config.yaml
hidden_size: 192
n_experts: 80
d_expert: 64
router_score: "sigmoid"
normalize_top_k: true
routed_scale: 2.0
balance_bias: false
vocab_size: 32768
norm_eps: 1e-06
tie_word_embeddings: false
max_grad_norm: 2.0
Below are experts of layer 14 (counted from 0) of a mixture-of-experts language model. Rows are named router (the router's row for the expert) and show model dimensions 144-191. Each number is 500 + 25 x the weight over its row's rms, rounded and kept within 0 to 999. Numbers have three digits each.
After each expert's rows: a language model's description of what the expert responds to. This comes from a sample of Wikipedia text that the model never trained on.

# expert 50
router:498462477487516461485489475464518499476486495478527491521515523466473485444487480506517467500514470490475523468508529525458465556497469487496493
What it handles: Final nouns of institution and organization names after a modifier, such as University, Academy, Museum, Sciences, Grammar School.

# expert 23
router:498428508469467481512498500477497493501512495491497492519478496476450441491530497497494485479494480523503548440484461515493476507472515476503491
What it handles: Compass words and architectural or physical nouns, such as north, east, roof, tower, brick, entrance, and word pieces inside descriptive nouns like fr-ie-ze.

# expert 57
router:499461494488484487497502468496510495503445535459513504512517526428463459477497487498502496502494500515488507486501515512470463507506449445484516
What it handles: Final digits of years after 19 or 20, and opening parentheses after names or titles, such as "(4 March", "83-1", "20-01".

# expert 13
router:486436494477474465505502477502474496486487465453514481532510520449475448500483506504492477469510464504511486463494508516511472491449457409480447
What it handles: Single capital letters and short word pieces in codes and abbreviations, like HU16 postcodes, time zones like AST, U.S., or split genus names.

# expert 14
router:512469480489492481514478472493520454492495524507521499495476518468476491491485468432490507485491513489528461472505494529456410531493494467512487
What it handles: Plural nouns and plural suffixes for groups of people or things, such as members, people, scholars, histor-ians, attack-ers.

# expert 22
router:519436495519504476525497467514504514472490525490516477501517516466497488470485464467492469444486517505502491487527516484454478506466491448495493
What it handles: Abstract or general nouns after the, and or 's, often followed by of, such as view, use, extent, areas, influence.

# expert 58
router:493416504478497491548500500454496462467475502465516505477521561510469490433494498505484473474437489501490497505507484498529462537492481460497499
What it handles: Final pieces of foreign names and Latin taxon names, such as -a, -ta, -idae, -ensis, in species boxes and sports rosters.

# expert 60
router:513466464515486464505464468503459537470474518526509479484515497453521431482522476496510470506498465487499514489517487502500452529463495455493473
What it handles: Tokens in demographic census prose and statistic tables, such as "Of all households", percentages, °N coordinates, Density, Turnout.

# expert 59
router:522491503503489451508499475483496485499483529492494525524543537504471471487509503487490498493490482491542491489478486532470469510505499399491490
What it handles: Century digits 19 and 20 starting years, en dashes in year ranges, degree and minute signs in coordinates, and the words after, before, despite.

# expert 20
router:495464486511482468512477506539496468492473509496509485481519513467492491488499479519467440502499482509495521493507499543482496509513521437466483
What it handles: Given names and name-initial pieces in lists, tables and prose, such as John, David, Kyle, Carl in Carlstad, Bo-jan.

# expert 30
router:529440510495475471495467475525470509493495477470503509514509519437448473514473482485498448521500505489497538472509504519450431548493508423472472
What it handles: Syllable pieces inside South Asian and Arabic personal names, such as Raj, Singh, Bh, har, Maulana, Zardari.

# expert 24
router:500452480482543484500500461477518489510476492489509472511459518502485465481510499501462475506485484544509516468501501513474467496484503458487506
What it handles: Football position codes (DF, MF, GK), draft, table divider rows, "plays for", and mid-word pieces in legal or contract contexts.

# expert 15
router:513488482514468525464479487482502493497448531507500500487499492460460472444498500486475465482515492486515511505483521479488457542476519464477471
What it handles: Verbs and separators right after a person's name in biographies and lists, such as "(born 1998) is", "he was", table pipes after names.

# expert 2
router:516464511521457482509456470532501487493466510483497514512509525462412462499453507464518459521500487478502525468491534520474434510494510451469501
What it handles: Nouns for creative works and family members after possessives, such as film, song, album, debut, son, wife, plus table-row pipes.

# expert 5
router:493473497489488487484476514506480470501475503491508525467528489517449480467531498474513504488482472487477514445504485517479460478536483423454476
What it handles: Sentence- or heading-initial In and On, and dash or dot placeholders in tables such as asteroid lists (MPC, Spacewatch), plus Nominated and Won in award tables.

# expert 32
router:495432519474520490513488489477537492466494488489506521505501513460488473458464452475531476508497460526468549495538516507475474508530494465487488
What it handles: Capitalized common words inside names of wars, awards, media and organizations, such as World, War, Battle, News, Science, Star.

# expert 7
router:492457525484493522501460488511547469492489510491526505537472519478501466464483466483473476508484466467530530471491522544507443522484522438495443
What it handles: Markers opening a line such as list dashes, section == signs and table pipes, especially infobox lines like Coordinates; also modals and to before verbs.

# expert 61
router:523472521498506488474497496499486467476446533493517493525508539460471473490517473507501453504473479502517513479532511559495465507512504500508489
What it handles: The, his, her and their before named awards, ranks or institutions, as in "awarded the Queen Elizabeth II Medal"; also infobox colons.

# expert 44
router:499464481463466501500463497506513486473484533483528503540495556471469475472504494511498458460511491491484521479504488513462466530477466469450492
What it handles: The word the, plus periods and commas after name initials in citations and lists, such as N. S. Godfrey, Simpson F.

# expert 11
router:512437462506500498490491500462471495479501502507519525498492487473463462488508490500439472461488506509491492444489461533489456485500479447500477
What it handles: Pronouns and function words (he, it, we, such, there) and Romance or German particles like de, la, des, der, et, plus mid-word name fragments.

# expert 18
router:543440510526507486509489474492521470518460527485494529524512536484497481449551504490486478491469496537497494472506524528491493498487472467470475
What it handles: Words like season, tournament, career after "the 2023", and spaces or hyphens before years such as "during the 1990s".

# expert 36
router:514465501474461509498500459517521481504441522515490495507499533485482502470492492498487490468503510455536495492490502471451448505519498452491512
What it handles: Nouns after "was the" or "as a" naming positions or relations: member, president, director, Minister, daughter, trustee.

# expert 21
router:485445470493465462511464510488486464512443488478518471492459513485489464462474480504484464477502517521525490514460470501494459500512499477477476
What it handles: Pipe separators and numeric cells in statistics and election tables, plus odd mid-word pieces such as d-est-ructive and B-ism-uth.

# expert 43
router:541495486498479509514468502472515467500512498506532498530480524483475490489520464488527470485502511502500537471514516520496462501514479460466481
What it handles: Joining words inside titles and credits of music, film and TV, such as and, with, by, featuring, Top, as in Prelude and Fugue.

# expert 49
router:504426492480511483527481475476519496493485506490508484514500501459469479489500451506460469506505492500486551496516527499446478523491458402483499
What it handles: Surnames or their first pieces after a given name, in lists, tables and prose, like Smith, Jones, MacKenzie, Gordon, Horner.

# expert 31
router:529471469469492497497474488490511483484490487469520501525501515490484495488531494493506456489489511520482485476523497505499472520515542402483501
What it handles: Bare space tokens, mostly in tables and lists, standing before numbers like years, scores or counts, as in 1988, 68–70, or empty cells.

# expert 39
router:487477487530479498519463476512486481463476526485511518530499503495487444497535490510467477511506471492516467519492512527456467503480502408486466
What it handles: Past-tense action verbs after he or she in biographies, like enrolled, joined, won, attended, plus the prepositions with, by and of.

# expert 51
router:511430480527506510504497465486496457452489499472516472511550524500482464471499487500475479477491513499477485511479530498488471504486487461469483
What it handles: Word pieces inside Slavic and other foreign names, often Cyrillic, such as -ović, -ov, -ová, and parts of Cyrillic words.

# expert 12
router:529443524509438485483477489468481524475487481493499513496513522507472466464476457502483496513483512522495510485508512516477476476526510410445493
What it handles: Pipe separators and header words in sports and election tables (Pld, Pts, Candidate, Turnout), plus semicolons in race-code lists.

# expert 19
router:517414529502452504505499502466512448469469526500497494515506505464465470470518449483499495483496467489516478476488526516494477503462479442484487
What it handles: First word of an article's lead sentence after a title heading, like The, This, Night, or a in "was a Venezuelan politician"; also list-line dashes and pipes.

# expert 55
router:495478491511470514516487476512503481503461481489503486526531520481513472495556477450506451500484482535505492487505509543495484518480523431479437
What it handles: Prepositions like for, as, by, of, during and with following a verb or noun and introducing a phrase, as in "used as a mirror", "needed for a majority".

# expert 10
router:530420511485503529511459483514521434516488478525488502494519516474494495469502466472516482521492491476495574483501511542487466493505470458466511
What it handles: Word pieces inside personal names and song or album titles in music articles, such as Tor-i, Ring-o, Love, You.

# expert 47
router:521447454507479485504466464480483465476478532524531543523515492480484471466501489495505457489461501500514524514509479521489494492487482448456483
What it handles: Numbers, pipes and punctuation in sports and stats tables and dates, such as 0, 36, and a comma after January 1, plus capitalized line-starting words like Born or Early.

# expert 56
router:521472474495468498491454459508461469490485550464532478509486513486468471489506492487510471461466494508489467482530479516470449496497492449499451
What it handles: The nouns album, film, book after the, and small numbers in track lists, tables and career statistics, such as 5, 33.

# expert 33
router:527465523479476499526495512523502487484490534509514518520489515495493511513511479487496497492487469521494530451535512529484457502517475481474435
What it handles: Possessive 's and determiners before a noun phrase, such as its, their, his, the, a, in "the pilot's", "its QALY".

# expert 35
router:538480491519507457531462521513465492469478510495518491505517508498489497479509477479504497514472500509505518485509504492465464508460476467491465
What it handles: Commas and connectives that open clauses (However, because, where, when, although), plus the word after In or On, such as addition, stead, way, and month names.

# expert 48
router:525449509512505523520460490515501465509469507489512554492465522470497459471523468482477425491469466521503493486493491516484483490515514421492486
What it handles: First piece of capitalized proper names or rare words, often consonant clusters, such as Ph, Bl, Kh, Sch, Esp, Mal.

# expert 53
router:514489501482464503545484475517504472452482506489520499515509522483469497486500485476496484487473516514513511478503499479472445552518492456495512
What it handles: Past participles and event or process nouns after the or was, usually followed by of, in or by, such as development, built, killed, capture.

# expert 42
router:513489489502504527504481505500515500481503504509530499513419512467460478488497459457477493501485502499426526514471520507496464497494497423475487
What it handles: Decimal points inside numbers in election tables (30.3, 3.1), plus ordinary sentence-ending periods and spaces before numbers.

# expert 1
router:481460488491506510474493482503491489463506525489500525516482530476476466450484472482511480473499488513507546485533514552514457531478482445484512
What it handles: First words of institution and place names, like New, Great, National, Royal, as in New York, Great Britain, Massachusetts Institute.

# expert 54
router:508525503463481504497506532475489478503461524488524508478482490459489488468518469476496492494490486515490508514498505533505500518506494462487494
What it handles: Commas, and, or, but, although linking clauses and list items in running prose, such as "transport, traction, and".

# expert 27
router:520447477499516529512449485477502511484467502482525521481510514474442489475532466472481524496488478480459504479514506523486488498507486441470487
What it handles: Syllable pieces of romanized Japanese, Chinese and other Asian or Arabic names and places, such as -ō, -aki, Chiang, Shu-ai, Tokyo.

# expert 0
router:490439485467437481548491471508487475515507512484501528482517519467468486505502448500508516471474527472489508507472481489476456534546497432483473
What it handles: Digits and number-words in measurements, scores, coordinates and table cells, such as 5.6 km, 6–3, seven, square.

# expert 26
router:500475485516471471520491478480506480474484550506491495502485495494490497470521498489523485503503495491503502475496524524476455506509454422459479
What it handles: Opening parentheses before dates or glosses, plus verbs of starting, stopping or moving, such as began, ceased, went, moved, returned.

# expert 45
router:510469525499486499506455429512516473480468497457519464502488523499475473476508507492480462486474471530509515479471533522468445516483483471521474
What it handles: Nouns naming competition stages and institutions, such as League, Cup, round, Group, Division, University, often in sports tables and results.

# expert 37
router:508477491458484466495527480502488485495460476523504494480510513485465471485506484520471462491486494510493466455530512516495443495511488474482466
What it handles: The words in, within, throughout, to and the placing something at a location, as in "It is found in Guinea" or "residents in the village".

# expert 8
router:513432477506499487473490486507493488482486506511510495500521507471498459451503455493465495474495506497510486490514529501474490500493496445460517
What it handles: Word pieces inside non-English personal and place names, often accented letters, such as Sau-v-é, Fu-čić, Ște-fan, Groen-w-out.

# expert 28
router:483445482519505498507486491464478476480477479454500515542502526472483484468517462502510475504480476536505527466493524492491485518496485479501473
What it handles: Table cell pipes in stats and coordinate tables, and the article a in election phrases like won in a landslide.

# expert 46
router:491456472493468470518465496463504467486426534460534479513491502469502459500477510489504462515499437500460475505497514505459479507491491435478513
What it handles: Short word starts such as F, b, f, and small function words in biographies and lists, such as located, about, in, No.

# expert 38
router:494416559505449496525483489475473471472486506507515501495549543484513455493495491478507468492461461478488484459547495485499475519503467476506486
What it handles: Field labels and line breaks in infoboxes and lists, especially taxonomy and biography fields, such as Coordinates, Genus, Conservation, Preceded by.

# expert 62
router:507470491468495500512474507471517478519478511512488490530485512482526479493482503497515495479481511489511504470495485514459440500512509462472465
What it handles: Adjectives and participles after forms of be, in evaluative or descriptive statements, such as able, important, known, hard, cool.

# expert 63
router:474436494470454502492482473514493474480483538496494538504546534485500484474508483488505506491504509510471524474499491534498442525502467424502474
What it handles: Digit groups inside large numbers, percentages, measurements and table figures, such as "200,00-0", "55.5%", "65 years".

# expert 17
router:519462491477486485507520473483500486493489475504501491492496502495471488483491483462520476513502510518511495501498476506490462526503490444472508
What it handles: Abstract nouns right after the or a, often followed by of or that, such as fact, efforts, reasons, opinion, possibility; also sentence-initial However.

# expert 25
router:493426503464499491492477523502526511505493547539495494490513565458469488473511480488514465479495475515493539476529536504505467542515462471493485
What it handles: Descriptive adjectives and pieces naming nationality, politics or genre, such as Italian, Liberal, political, electronic, progressive, often before a noun like musician.

# expert 4
router:490466482454468496511480486498494498463473539507513469472526525452465483441497480516502489458466489473498494516528486485500474544482492470459482
What it handles: Place nouns after "the" in geography articles, such as city, county, village, Alberta, and relative pronouns which, who, that, it.

# expert 3
router:501490489487424493474489464478497466505448500513496482497494533507479474466531497496519478500480495503520468497502478525503481502501499491457475
What it handles: Forms of be and become after a subject, such as is, was, been, became, plus articles after them like "is a", "was described".

# expert 9
router:507448523466457465538488485504523468520487511490485500484495524486469463455493461473488508476530479488477540492485510515491485538494484461489472
What it handles: Ordinal and cardinal number words such as first, second, three, five, in sports stats, rounds, places and counts.

# expert 34
router:517412496462480519476487497476488462511495514468477524480485514478547472480483477475502466455471496513505483491508470479488461513541527424453476
What it handles: Table header and section words such as List, Position, Turnout, Ref, and capital or mid-word pieces like -f in firefighter, abd.

# expert 29
router:521474496486477501515466515487482478511460496502525520528504543501513495509464482484517443473451498538501526420508465510485478512502472474477493
What it handles: Adjectives before nouns after in, the, a, such as early, late, various, military, social, significant, as in the early stages.

# expert 41
router:504434514447454507497505511512520494468499545465500542509479518489505474503487517479501488494483532520479533461496530542525456513508471446479510
What it handles: Media and genre words (television, comedy, documentary, pop, YouTube), year digits inside parentheses in filmographies, and interior word pieces of technical terms.

# expert 16
router:503455471510487506504494522472519508476513496477480479519462512475461479485494481483531445483511509547494504464540513505503454500531480435441518
What it handles: Blank spaces, currency signs, dashes and century digits that begin numbers or dates after table pipes or commas, such as £, $, 19.

# expert 52
router:456450515491509529524473445501508504512491518488543493492503528474504504465476479474486478486487477525533530500488527500480493498499510418496460
What it handles: En dashes and digits in season or year ranges like 2016–17, plus modal verbs should, must, will, shall.